config.yaml
n_layer: 12
d_model: 256
n_experts: 24
experts_per_token: 2
d_expert: 192
d_shared_expert: 0
activation: "swiglu"
moe_layers: [0, 1, 2, 3, 4, 5, 6, 7, 8, 9, 10, 11]
router_score: "sigmoid"
normalize_top_k: true
routed_scale: 1.0
balance_loss: 0.000134
balance_bias: true
router_logit_norm: 2.0
init_std_router: 0.0166
lr_router: 0.000727
n_head: 8
n_kv_head: 2
head_dim: 32
vocab_size: 16384
norm: "rmsnorm"
norm_place: "pre"
norm_eps: 1e-05
positions: "rope"
rope_base: 10000.0
rope_fraction: 1.0
qk_norm: false
attn_scale: 0.177
tie_embeddings: true
parallel_block: false
init: "normal"
init_std_qkv: 0.0258
init_std_o: 0.0
init_std_up: 0.0258
init_std_down: 0.0
optimizer: "adamw"
lr: 0.00151
beta1: 0.95
beta2: 0.98
weight_decay: 0.13
lr_head: 0.00684
grad_clip: 0.5
warmup_steps: 229
schedule: "wsd"
decay_fraction: 0.932
decay_shape: "sqrt"
final_lr_fraction: 0.05
batch_tokens: 32768
seq_len: 256
doc_mask: true
train_tokens: 268500000
steps: 8194
dataset: "wikipedia_en"
Below are experts of layer 9 (counted from 0) of a mixture-of-experts language model. Rows are named router (the router's row for the expert) and show model dimensions 0-255. Each number is 128 + 24 x the weight over its row's rms, rounded and kept within 0 to 255.
After each expert's rows: a language model's description of what the expert responds to; "mostly gets" lists some tokens that are sent to it at least half of the time. This comes from a sample of Wikipedia text that the model never trained on.

# expert 17
router [133 111 112 152 103 151 135  85 108 155 109 115 122 104  83 101 170 166 137 114 132  91 148 143 112 107 132 161 102  51 158 146 198 167 134 133 178 163 104 155 137 146 161  93 102 145 142 115 146 156 117  92 162 142 134 113 117 172 102  92 153 119 142 111 141 135 159 131 106 114 147 110 103 114 120 176 110  96 150 140 138 134 147 127 109 117 102 168 122 138 106 100 125 133 114 133  99 170 109 117 150 112  71 136 163 140 122 146 161 139 154 157 110 158 111 125  77 128 132 121 144 121 145 151 178 129 155 137 143 155  99 112 137  99 143 110 134 128  99 100 175 166 120 153 131 122 135 105 142 126 123 104 123 141 106 135 106 115 116  94 115 111 144 130 149 159 134  87 145 144 136 162 137 137 143 111  91  77 160  94 113 100 114 117 131 141 124 129 126 173  84 110 136 122 108 147 105 124 139  97 125 135 118 123 127 108 113 144 119 139 160 117  84 104 103 131 153 165 115 125 146 158 101 119 108 158 135  93 127 124 143 177 151 150 112 180 140 177 167 138 101 128 124  91 147 156 160 141 105 131 166 102 143 130 114 154]
What it handles: Inner syllables of words
mostly gets: "oc", "ang", "ong", "ug", "He ", "ib"

# expert 13
router [175 133 129 130 119 135  85 164 159 117 137 118 109 125 113 134 113 121 101 146 156 143 107 124  94 120 124 113 174  46 135 133 104 124 187 110 135 129 134 138 109 118 196 145 173 134 150  89 136 168 132 167  98 170 136 110 141 123 115 150 123 125  97 131 102 108 108 152 122 146  87 173 108  73 120 125 106 107 136 141 144 160  98 134 109 111 142 121 131 119 133 155  96 118 141 119 136 137 137 145  89 103 131 135 160 110 158 151 106 113 140 107 135 119 132 148 116 181 125  84 116 125 177  92 112 163 179 169  93 120 110 109 127 169 124  86 118 135 124 135 144  85 133 126 165 118 128 118 156 137  98 129  98 118  98 106 142 158 131 134 120 131 152 139 122 124 123 136 106  74 138 154 133 124 135 131 159 125 124  21 115 164 137 147 135 130 119 163 146  74  95 155 134 133 110 123 120 134 138 133 142 149 139 129 156 203 130 149 107 155 136 143 119 133 138 120 178 100 101 122 128 152 141 147 105 162 125 144 139 133 121 140 120 134 126  70 114 111 160 118 133 137 153 134 122 124 142 115 150 123 160 147 117 113 135 108]
What it handles: Table pipes and headings
mostly gets: "== ", "=== ", "United ", "| ", "sur", "==== "

# expert 10
router [ 93 131 118  93 135 116 121  92 134 152 141 110 163 146 120  96 141 146 131 137 107  84  85 137 115 163 115 127 145  87 107 132 103 135 177 162 103 151 131 114  81 129 130 188  91 129 128  94 117 150 119 141 180 114  93 105 122  82 153 151 119  95 120 169 112 139 151 134 161 158 128 118 108 138 107  99 106 122 114 123 158 136 125 175 120 151 135  92  99 115 114  67 114 126  82 153 124  97 124 122 123 176 130  82 102 116 120 142 134 128 141 101 109 157 129 123 137 129 162  95  86 127 118  90 143 157 117 155 107 105 135  76 125 119  99 165 120 158 119 131 112 105 164 152 120 127 132 101 153 138 121 127 144 131 132 182  98 113 116 127 191 148 104 138 126 175 121 146 138 152 114 159 119 130 139 142  93 145 149 131 121 173 208 128 104 152 106 119 140 142 116 155 127 152 141 142 134 135  83 131 130 152 105 103 164  59 132 133 126 104 118 125 151 130 159 143 130  81 122 132 129 133 108 113 105 142 148 123 131 152 135 151 110 114 132 173 112 131 124 130  99 127  88 103  99 116 107 155 149 136  78 116 151 124 133 100]
What it handles: Word-initial stems
mostly gets: "mathematic", "also", "dec", "reser", "men", "exp"

# expert 3
router [ 78 112 132 162 140 140  77 132 130 147 119 112 142 145 127 131 111 119 149 104 141 120 183  92 127 126 154 153 123 147  93 120 110 138 135 114 120 151  89 137 126 113 255 121  66  95 110 105 121  93 115 150 135  77 114 218 143 122 129 104 131 139 130 131 171 122 141 125 110 116 131 130 160 181 137 152 120 123 129 146  96 145 132 105 127 105 168 129 124 133 110 110 162 127 127 116 125 114 103 105 129 108 142  84  92 160 141 116 183 114 116  83 140 136 118 151 149  86 131 170 162 141 158 109 130  92 135 122 126 131 106 134 133 137 143 156 138 131 148 104 115 134 125 118 131 121 149 143 121 147 131 100 116 154 133 161 143  95 142 152 101  79 121 125 131 148 113 113 103 166 132 118 123 120 113 119 140 154  79  46 110 129 172 126 107 167 124 143 145  93 141 138 115 111 160 142 135 139  98 119 143 111 129 136 107 164 163 112 132 153 118 108 126 131 120 162 114 143 162 141 128 134 135 104 149 133 124  78 135 142 144  79 132 153 145 124 132 136 142 141 120 135 109 134 121 155 113 103 116 140 186 144 124 131 116 155]
What it handles: Prepositions before phrases
mostly gets: "for ", "from ", "with ", "between ", "On ", "after "

# expert 14
router [145 123 143 139 114  99 192 135 117 142 136 103 114 117 123 141 119 145 116 140 147 123 123 140 161 140 117 135 143 173  97 133 120 153  92 148 145 101 148  92 146 119 168 149 131 139 159 126 136  89 106 133 110 154 118  99 101 114 128 125 117 139 136 120 102 113 125 133 151 125 172 139 116 165 148  94 143 140 129 165  88 140 151 130 156 166 137 135 140 109 142 125 116 121 153 125 155 109 109 150 154 124 124 122 111  91 119 125 167 119 114 149  88 115 146 138 134 137 123 125 141  88 132 179 111  72  97 109 139 163 109 144 113 126 120 121 151 116 126 161 114 141 188 112 111 162 157 155 140 147 139 141 105 138 136 133 110 151 122 125 131 148 142 160 134 161 139 135 154 112 140 144 110 107 119  94  98 143 133 147 149 134  74 113 125 112 135 110 115   0  96 110 128 122 163 169 116 159 149  96 120 102  91 102 136 157 144 105 130 148 185 140 128 120 143 116 139 132  90 124 154  97 109 120 124  61 117 147 121  86 156 160 128 128 125 101  93 177 152 150 137 126  99 179 160 101 119 104 128 154 118 122 139 108 138 191]
What it handles: Line breaks after sentences
mostly gets: "\n", "). ", "\". ", "\n\n", ".\" ", "bas"

# expert 16
router [142 146 149 129 105 136  90 126 122 127 103 126 108 101 128 165  82 156 142 124 130  84 153 102 139 127 110 119 127 141 170 122 173 101 109 114 132 146 124  91 109 105 133  97 126 137 125 181 117 101  99  96 129 155 111 127 157 128 185 101 143 120 124 137 112  94 170 127 130  92  76 125 125 140  92 114 115 108  95 165 154 124  91  99 111 100 112 120 123 138 176  76 184 138 128 129 126 101  98 133  78 130 104 184 138 130  95  85 118 141 135 117 123 122 106  86 109 142 105 163 148 149 124 129 118  98 117 164  76 132 140 129 102 145 127 122 125 172 153 144  88 150 116 121 100 105 137 166 102 120 164 164 128 123  97 141 103 109  97 127  91 131 142  75 132 105 141 132  90 116 127 116 141 151 113 144  98 160 128 117 125 104 151 147 141 137 122  81 139 101 103  84 170 171 138 128 155 156 120 138 114 116 128 137  94 155 148 149 123 146 147 124 102 125 162 109  65  97  89 129 145 110 133 143 132 133 144 159 106 149 130 137 133 134 123 108 171  90 129 113 134  99 160 150 149 104 144 141 141 122 143 120 111 118 119 196]
What it handles: Function words and determiners
mostly gets: "first ", "this ", "This ", "when ", "while ", "these "

# expert 12
router [144 132  79 132 146 146  98 135 136 156 115 109 132 130 148 151 151  90 131  90 121 151 104  93 122 132 123 119 126  87 132 123 143 146 103  94 136  98 121 113  96 106  57 148 123 160 145 152 109  84  79  88 131 170 134 174 147 114 181 131 111 152 165 145 119 116 107 117  88 105 146 171  98  97 123 158 124 133 143 113 110 122 123 130  65 168 121 138  93 146 120 167 148 137 120 134 112 118 152 119 114 117 131 120 141 115 138 110  97 101 116 123 146 150 145 139 170 122  89 151 149 113 130 131 136 115 141  93 136 154 117 158 105 107 145 113 141 145 139 134  76 102 115 128 153 155 116 172 148 151 121 133 114 118 121 157 157  65 146 171 119 167 109 171 110 198 106 168  93  69 132  93 127 157 117 119 119 166 117 123 177 119 140 124 134  92 159 129 120 110 125  88 161 134 153 145 147 130 132 142 132 136  94 130 105  93 119 114 138 138 101  98 108 128  96 162 124 143 174 120 117 130 141 158 156 156 128  99 148 151 128 119 132 118 115 148 118 112 129 123 168 122 127 139 134  93 114 125 114  85 153 141 137 108  82  97]
What it handles: Name-initial syllables
mostly gets: "Bar", "Mar", "Her", "Ber", "Bal", "Har"

# expert 21
router [107 136 142 121 128  88 136 127 147 116 144 131  83 166 126 128 102 114 105 164 140 143 110  98 155 142 152 178  94  85 146 130  87 114 130 133  89 113 126 118 135 116 110  82 121 129 127 161 161 142 174 114  94 154 128 200 137 123 103 112 146 135 136 104  93 158 119 165 166 112 141 132 133 160 129  98 140  99 129 104 135 140 111 155 122 118 126 138 127  62 140 228 155 147 122  85 105 112 111 128 133 113 143 121 135 145 169 136 114 105 132 129 140 126 125 150 157 140 136 143 162 156 103 127 166  90 100 116 137  93 127 115 135 109 112 110 137 130 133 100 145 163 117 133 119 130 142 146 130 152 121 153 121 105 120 145 109 132 158  95 122  73 157 124 104 141  86 105 120 121 101 137  95 173 121  67 144 131 127 121 128 125 109 123 162 141 108 124 113 153 105 121 102 114 133  92 176 120 155 132 156 125 122 123 111  69 133 129 117 124 101 145 144 123 141 141 127 123 142 109 120 152 141 136 100 133  75 123 166 128 129 137 137 111 135 106 147 126 116  81 119 104 174  80 120 153 147 160 166 131 165 151  46 122 123 107]
What it handles: Word-initial capitals
mostly gets: "J", "Kh", "G", "Y", "Z", "K"

# expert 8
router [125 111 103 204 136 145 118 105 142 141 127 123 131 121 140 130 132 109 113 132 136 107 119 130 125 123 116 164 118 197 128 126  95 145  81 143 128  73 117 133 122 181 126 114 138 125 125 132  95 144 100 108 128 142 102  86 138 135  67 126 168 134  84 111 156 116 116  93  96 123 148 124 155 118 136 136  97 124 142 116 128 144  99 107  75 136 139 134 161 151 146 131 132 140 132 124 107 115 112 151 155 102 154 142 148 164 149 123  97 117 121 204 132 125 113 158 152 181 135 177  82  95 124 103 151 144 110 145 125 141 125 164 137 157 135 107 122 133 143 139 144 137 132 144 168 122 131 128 175 155 112 122 127 159 129 170 103 145 134 110 128 164 108 119  81 131 101  96 159 171  94 141 119 141 124 111 164 154  99 138 108 158 147 140 131  76 121 123 102 129 127 106 124 101 127 157 132 129  26  88 135 115 157  96  88 117 126 156 126 130 109 141 100 117 113 102 127  95  89 135 151 117 124 132 122 118 134 120 130 116 119 158 130 150 128 123 131 120 148  82 149 117 127 176 173 126 111 121 138 102 181 139 100 132 121 152]
What it handles: Year prefixes and copulas
mostly gets: "was ", "196", "198", "197", "been ", "200"

# expert 23
router [189 133 148 145  87 113 135 118 151 124 115 156 151 118 118 144 178 153  87 108  91 127 159 125  95 133 126 106 153 153 116 148 144 122 121 136 120 118 163  88 111 138 101 166 156 112 133 145 136 135 131 118 109 158 125 145 102 111 103 108 124 153 116 136  81 132 141 164 159  92 120 148 116  88 120 178 149 130 129  71 138 129 156 111 128 109 167 125 147 129 110 136  86 124 140 150 157 164 135 117 175 165 127 136 108  98 116 140 144  99 119 152 117  50 147 152 127 126  89 166 129 134 141 122  90 100 152 131 148 127 138 142 161 138 138  88 167 116 129 132 109 136 120 131  90  51 112  67 124 149 168 114 109 146 124 109 142 149 106 143 154 145 105 174 150 176 136 119 135 139 113 105 111 112 155 114 107  96 138 147 122  81 120 137 124 156 120 158 131 149 124 137 131 142  86 180 106 134 125 131 134 166 116 119  97 145 152 149 132 137 130  99  99 116 130 123 107 141 199 131 147 133 162 183 119 135 125 120 137 145 141 130 125 118 136  99 162 194 156 140 119  99 150 115 121 104 133 128 117 148 132 172  96 125 139 129]
What it handles: Pronouns and auxiliaries
mostly gets: "He ", "who ", "they ", "She ", "she ", "would "

# expert 6
router [121 128 116  99 141 151  84 140 139  95 107 111 130 128 132 119 121  98  96 138 120 140 133 167 135 163 121 149 146 116 103 162 134 164 127 122 119 138 163 135 134 102  92 123 100 136 112 148 131 118 150 135 169  35 162 143 108 119 139 126 102 111 126 155 141 126 146 159 132 131 110 127 148 108 162  98 101 150 121 133  97 108 102 149 173 116 150 103 169 116 119 119  97 129 115 118 100 152 125 121 173 124 129 113 113  99 133 127 140 124 165  97 176  91 125 141 126 171 161  84 152 146 148  78 110 125 136 133 147 157  88 136 127 141 151 150 108  83  88 201 108 154 109  91 144 104 138 146 123 149 109 132 132 114 128 110 140  94 120 147 136 126 135 144 171  89 168 131 128 131 151 162 144 109 125 161 119 139 102 207 113  81 154 146 133 104 122 121 113 134 165 143 133 139 137 145 128  99 164 145 116 121  99 121 129 138  98 127 115  93 139 150 152 110  90 172 160 137 129 153 148 103 156 121 134 105 121  96 161  99 100 166 108 120 135 148  63 120 111 143 111 136 169 141 124 115 123  85 142 134 150 107 141 113 136  74]
What it handles: Numbers in tables and dates
mostly gets: "0 ", "9 ", "1 ", "6 ", "2 ", "7 "

# expert 1
router [141 114 112  76 101 122 137 104 105 141 110 105 112 141 103 109 127 112 130 137 150 118  80 169 113 100 135  96  89 148  98 175 179 142  79 102 140 120 112 155 142 149 104 131 103  90  98 118 173 146 132  93 128 151 109  62 119 144 154 115 108  91 128 134 132 100  86  89  88 124 106  91 117 128 149 131 160 127 109 110 113 121 132 149 116 121  85 117 147  91 137 193 170 118 149 134 121 165 124 111 126 135 121 115 143 128 137 116 104 136 144 109  90 134 147 109 113 121 139 124 154 155 141 154 152 152  85  98 125 106 146  92 119 164 110 107 139 125 118 117 104 133 139 131 141 181 121 150  88 127 102  74 136 159 158 153 120 154 165  94 138 138 136 113  83 130 126 152 124  69 115  96 167 112 102 130 143 111  72  82 154 105 147 117 117 130 124 118 144 121 138 145 130 147 137  74 120 146 169 163 116 128 123 141 143 163  91 129 142 122 126 143 153 121 125  82 137 150 161 149 114 129 130 147 118 105 100 148 115 117 155 123  95 133  79 115 150 129 131 125 115 131 140 146 145 104 114  92 125 114  78 131  83 153 113 161]
What it handles: Verbs and month names
mostly gets: "September ", "October ", "March ", "August ", "November ", "used "

# expert 4
router [155 108 128 104 110 139  97 125 149 126 110 111 156 104 144 124  87 116 136 130 137 115 143 108 129  91  96  72  89 212 100 138 120 132 109 128 161 101 191 136 131 125 196 141 128 124 152 132 113 147 126 131  98  72  88 157 142 151 134 124 132 140 105 160 132 133 107 117 129 121  64 122 157 163 134  65 122 115 136 142 136 123 179  68 122 144 115 119 180 143 107 154 102 132 125 111 167 180  86 111  99 114 124 117 131 137 165 115 134 152 143 169 167 128 117 126 129 119 126 128 131 148 112 109 104 162 137 128 153 135 137 127 122 153 132 142 129 137 161 118 106 112 135 137 146 110 156 115 117 128 155 140 117 126 150 143 129 131 125 133 127 147 146 131 113 186 127 114 139 146 127 137 131 135 112 128 159 149  86 200 149 178 119 112 103 108  96 129 120  85 131 157 121 145 147 107  93 143 114 112 149 152 105 137 128 147 146  96 116 138 140 188 166 166 122  80 110 151 165 145 133 161 127 154 106 155 126 143 126 113 132 135 182 152 110 123 181 114 134 132 136 135 121 155 108 127  88 129 135 127 131 147 141 126 128 175]
What it handles: Proper name pieces
mostly gets: "University ", "John ", "York ", "Robert ", "James ", "Michael "

# expert 7
router [128 126 131 100 157 131 139 113 149 136 140 145 135 157 146 168 165 126 118 132 113 121 191 165 160 135 115  86 159 174 144 121 137 162 168 115 108 135 107 144 142 123 127 101 188 158  96 152 118 164  95 130 144 143 105 107 136 116  89 144 164 120 173  95 140 144 137 124 122 118 140 115 102 145 113  79  68 158 151 123 113  92 111 126 134  99 135 132 148 166 154 128  99 122 110 133 125 116 199 126 136 130 132 187 136  79 128 124 128 117 132  71 113 142 133 106 105 119 126 103  89 123 124 171 154 186  94 146 135 102 105 125 126 149 126 130 114  82 131 118 146 120  79  88 140 138  72 111 107 117  81 182 148 131  96 131 117 123 121 110 124  93 107 114 121 154 118 154 144 154 145 134 134 116 133 128 177 107 141 125 101 175 105 146 135 120 126 171 131 128 136  98  80 140 140 103 134 118 163 135 119 105 148 134 126 124 127 125 116 110 144 124 101 144 136 124 155  87 165 118 115  91 151 110 146 133 149 120  93 120 118  84 105 126 131 133  94 102 109 109 144 117 150 139 130 146  60 146  99 157 147 111 129 116 143 147]
What it handles: Titles and quoted names
mostly gets: "\"", "My ", "“", "You ", "Love ", "(\""

# expert 11
router [107 148 121 155 154 153 162  92  99 124 119 152 150 142 133 124 105 130  81 126 159 121 125 132 134  95 110  76 110 141 124  81  57 123 122 100 101 111 132 118 111 131  99  82 183 159 151  89 129  71 107 171 103 106 149 115 122 115 118 149 139 121 130  79 127 131 126 175 121 158 163 123 153 179 133 179 117 120 106  97  94  77  84 142 150 109 137 150 136 121 115 104 181 122 134 134 145 137 127 129 112 102 150 131 145 118 154 118 141 112 148 166  90 150 133 164 117 107 104 161 111  97 122 158 136 168 158 106  81 120 164 119 138 120 152 134 113 118 113  81 130 128 124 175 132 132 132 109 141 164 121  71 115 145 130 125 143  84 127 123 132 134 122 105 143 107 127 145 154 114 127 111 135 115 149  87 135 118 173 155 134 122 143 136 135 114 164 112 102 159  96 136 143 106  90  90 139 153 142 139  94 147  91 158 177 137 141 106  94 147 117 120 126  93 128 126 120 126 166  73 105  93 110 132 127 115 119 150 133 142 134 161 107 123 159 147 114 101  81 153 141  89 122 108 137 124 131 124 138 126 111 137 150 157 126 105]
What it handles: Adjectives before nouns
mostly gets: "public ", "football ", "major ", "large ", "local ", "small "

# expert 2
router [112 133  76 125 139 102 149 117 123 145 113 133  87 149 144 152 121 105 153 135 135 147 128 130 101 133 118 139 125  75 137 115  95 138  74 153 121 131 107 128 131 111 124  83  86 123 128 148  95 166 141 108 134  66 162 118 169 108 103  88 117 133 153 112 153 115 117 125  89  68  90 132 141 164 114 103 154 149 135 134 154 152 155 128 133 181 118 111 130 114 110 105 162 141 138 145 156 109 115 125 134 139 139 115 107 167 130 141 135 173 137 179 125  69 115  94 147 112 151 112 124 107 133 135 131 118 121 146 160 139 165 174 153  86 103 154 145 122 132 110 139 131  96 116 135 167 147 168 114  90 134  84 189 109 177  89 145 127 125 155 129 125 118 139 123 108  92 128 111 130 112 111  82 123 151 145 120  81 105 165 131 128 106 133  83 122 118 115 139 153 153 124 148  89 139  92 113 131 109 156 120 123 143 117 125  84  92 142 164 153 135 101 125 120 147 111 143 154 131 115 122 117 161  81 131 152 177 127 139 140 106 149 171 138 153 138 128  98 120 147 140 177 108 103 107 125 129 144 120  90 106 143 113 139 111  74]
What it handles: Infobox field labels
mostly gets: "Coordinates", "Born", "Total", "code", "Awards ", "finals "

# expert 22
router [144 144 159 163 103 121 128 144 115 124 105 134 149 119 133 138 147 113 124 115 124 134 164 138 137 132 149  93 121 128 109 111 109 112  93 129 139  99 103 172 106 123 185 117 134 164 136 153 104 125 125 152 153 136 115 121 147 123 115 157 100 106 118 102 131 130 112 139 148 111 115 152 126 108 158 146 153 147 111 116 131 140 165 138 116 107 142 153  89 144 156 114 146 145 152 117 152  96 128 128 186 131  92 164 109 186 134 134 146 131 119  85 175 126 117 105 143 135 105 179 108 152 129 157  86 189  93 103 167 143 115 167  79 156 110 150 120 140 153  83 121 140 109 198 111 137 136 169  97 138  84 158 124 146 113 126 194 156 123 139  88 167 121 109 102 120 149  99 119 113 131 115 111 115 135 114 132 129 134 132 125 141 143  96 139  76 106 142 126 171 184 122  79 155 174 146 145 130 169 149 114 164 130 129 102 112 101 117  94 150 108 111 117 127 133 117  95 123 144 160 132 166 118 126 109  90 112 110  86 129 127  98 120 115 126 158 113 128 143 112 139  96 181  94  90 138 133 123 110 154 135 155 160 126 156 143]
What it handles: Separators in data fields
mostly gets: "Website", "kg", "}", "', ", "km", "]"

# expert 20
router [121 150 169 130 110 126  56 144  96 114 120 150 132 125 129 170 101 136  97 118 144 149 115 136 132 118  92 178 129 106 130 105 127 164 176 107 143 135 142  86 128 139 154 135 178 132 118  97 100 126 122 116  97 178 111 152 118 118 101  93 112 144 160 142 124 118 113 128 159 149 129 130 104  93 109 136 177 123  98 155  95 163 154  99 161 118 133 151 113 144 138 129 100 138  95 122 152 120  88 123 140 101 139 113 136 137 114 123 140 141  79 148 133 120 121 158 149 133 117 186 122 128 115 118 154 115 108 128 138 146 150 169 135 142 126 176 137 125 139 154 101 131 141 155 130 106 169 131 156 121 152 165 113 145 142 151 148 126 118 114 105 144 119 127 163  76 118 171 142 153 151 139 144 113 122 135 152 108 118 116 115 121 134  92  87 142 106 141 134 161 163 119 142 165 138  59  70 153  91 118 139 128 131 168 127  94 141  98 147 117 105 149 113 126 148  97 172 164 150 133  93 118 157 140 114 120 108 125 164 150 163 104 153 134 132 130 101 132  84 127 151 107 113 148 197 113  93 153 177 155 140 115  88 125 155 158]
What it handles: Decimal points and symbols
mostly gets: ".", "′", ":", "$", "dis", ")."

# expert 9
router [108  91 133 147 113 165 111 135 137 133 102 165 140 157 131 128 130 141 149  95 185 113 145 142 120 109 117 140 115 161 114 114 106 142 126 112 118 108 101 162 138 127 103 134 126  84 152 133 102 147  76 136  91 116 117 132 158  90 156 130 115  98 160 142 120 148 155 121 154 135 124 124 173 141  81  91 166 121 165 151 120 157 111 141 160  79 170 118 148 118 105 145 119 124 107 135 146 117 137 135 144 120 196 178 135 146 117 133 108 157 114 113 140 118 164 179 132 138  95  84  91  86 134 168 122 133  92 135 100 137 175 131 130  96 123 119  83 153 136 115 134 121 130 148  95 138 103  99  96 171 151 135 136 150 104 130 131 133 127 118  97 147  99 124 153 133 121 114  89 152 162 116 142 152 165 102 106 159 143 171 134 132 111 125 108 178 161  79 126 123 109 119 121 150 182 136 136 152 131 118 133 130 116 135 143 168 146 113  73 102 132 127 148 130  77 105 153 184 120 119 140 114 101 117 136  74 126 106 129 144 148  77 104 153  80  89 121 121 127 129 124 131 136 141 110 108 116 131 100 144 148 140 142 133 102 165]
What it handles: Table cell contents
mostly gets: "States ", "Republican ", "● ", "FW ", "Democratic ", "MF "

# expert 19
router [138 101 148 109  97 144 126 155 146 110 134 116 141  93 141  93 143 132 165 137 121 141  93 126 141 168 109 140 113 124 120 132 116  89 125 152 134 122 120 106 148 115 139 121 136 209 150 146 120 144 144 160 154  46 135 100 115 110 139 150 108 131 137 141 111 129  96 108 105 154 140 150  95 126 120 138 156 129 148 156 142 117 152 127 148 148 115 128 102 125 117 141 110 150 103 143 123 146 132 152 130 148 137 137 131 118 108 143 141 125  95 176 122 133 130 130 141 146 145 138 130 124 116 101 118  71 100 151 150 147 132 142 140 107 132 102 126 125 142 126 127 108 150 109 126 138  48 132 143  54 106 189 120 118 132 176 140  95 146 115 152 192 101 161 137  13 125 131 125  94 129 124 113 165 125 133 125 150 125  43 119 140 157  88 127 125 111 110  98 173 116 139 115 149 109 121 125 102 128 109 146 146 105 136 120 112 106 129 131 128 184 113 135 126 102 134 145 120 111 156 111 110 128 100 147 113 117  96 143 105 104 117 123 127 128 184 143 142 159 131 142 116 117 111 150 182 136 148 153 108 172 121 122 147 104 131]
What it handles: Determiners and commas
mostly gets: "the ", "his ", "The ", "their ", "His ", "her "

# expert 15
router [ 82 132 130 134 129 118 160  91 145  98 145 150 114 149 166 110  94 141 129 136 110 117 138 131 104 121 112 161 113 107  97 141 149 101 156 144 117 105 124 123 125 124  94  93 167 101  99 143 123 153 139 128 141 114 149 150 102 141  74 166 123 155 106  92 127 119 125 147 138 140 132 148 130 132 131 102 153 121 133 162 116 147 143 128 149  92 161 104 112 116 112  67 168 127 163 109 137 177 164 151 123 114 153 150 118 130 100  88 116 100 140 108 122  69 131 100 124 122 108 167 107  94 160 127 114  53 147  99 141 120 126 114 127 163 151 164 143 104 165 160 139  95 106 125 129 118 107 150 106 112 103  47 142 127  95  92 164 136 136 149 144 146 102 116 135 154 133 133 106 169 139 116 159 167 110 134 170 182 122 121 106 159 125 117 150 148 108 121 107 170 130 137 115 160 131 110 135 125 105 142 120 133 174 140 118  98 124 124 141 128 118 147 153 141 121 130 175 119  82 111 124 118 171 107 140  98  71 146 107 132  98 120 114 127 146 107 150 114 112 146 148 125 134 115 102 184 115 104 123 117  83 141 181 148 135  98]
What it handles: Name-ending word pieces
mostly gets: "ville", "berg", "ler", "ki", "ani", "ants"

# expert 18
router [109 107 113 160 128 130 140 166 139  98 142 144 114 139 134 132 115 122 155 152 142 168 165  90 148 148 132 152 119 153 135 153 114  86  65 100 102 119 118 125 133 113  64 137 118  89  95 137 132  95 162 121 106  81 146  79  90 136 132 145 144 144  91 172 152 128 138 128 166 137 155 138 125  93 167 119 136 156 179 141 130 166 135 110 145  94 141 116 139  89 167 139 140 152 154 176 112  94 149 103 113 122 100 141 144 116 157 149  83 107 108 128 167 125 117 118 121  95 111 132 125 143  83 117 123 120 159 122 148 119 125 115 114 103 137 138 131 149 146 133 137  70 138 112 107 127 143 100  84  72 147 154 109 131 182 132 114 158 135 134 134  81 123 111 143 158 118 142 148  96 143 132 136  84 140  92 116 102 147 142 148 133  95 116 181 117 156 122 166 152 144  84 139 108  82 153 110 117 118 117  99 118 173 146 139  85 128 119 139 130 137 133 132 142  98 141 110 158 133 171 129 160  79 122 152 156 115 132 118 106 136  70 128  98  91 127 111 128 122 151 104 148 161 149 125 131 100 132 138 112 128 133 167 114 132 126]
What it handles: Prefixes and number starts
mostly gets: "In", "most ", "Un", "En", "sub", "Inter"

# expert 5
router [179 112 163 151 142 157 118 120 102  92  89 117 154 119 168 120 132 138 128 118 138 101 151 106 125 126 162  72 101 148 106 126 142 118 130 127 159 102 128 146 147 122 118 147 170 112 158 119 139 148 155 141 129 203  99 127 113 155 144 130 156 145 111 179 114 123  94  97 108  98 126 125 124 144 118 143 168 142 110 145  91  78 121  80 102 137 102 121 113 153 118 117 131 121 154 101 120 106 126 118 103 116 126 138 155 160 128  94 125 134  96 150 131 134  90 127 135 135 122 104 120 107  92 145 134 111 137 148 122  69 108 169 133 130 131 137 140 118 148 104 116 124 136 127 134 108 104 115 118 144 171 133 105 131 123 124 132 123 141 123 117 102 140 121 142  45 144 125 136 159 139 131 139 160 106 134 164 142 114  94 132 134 145 140 130 142 122 123 142  97 155 144 123 170 156 131 144 182  95 117 124 124 166 149 119 252 140  98 136 134 140  95 107 113 138 112 106 136 113 124 127  98 130 133 110  56 124 110 120 124  87 116 145 164 118 112 180 155 141 112 119 126 103 187 166 150 131 124 145 163 131 136 102 108 150 126]
What it handles: Ends of numbers and names
mostly gets: "|", "years", "century", "County", "India", "University"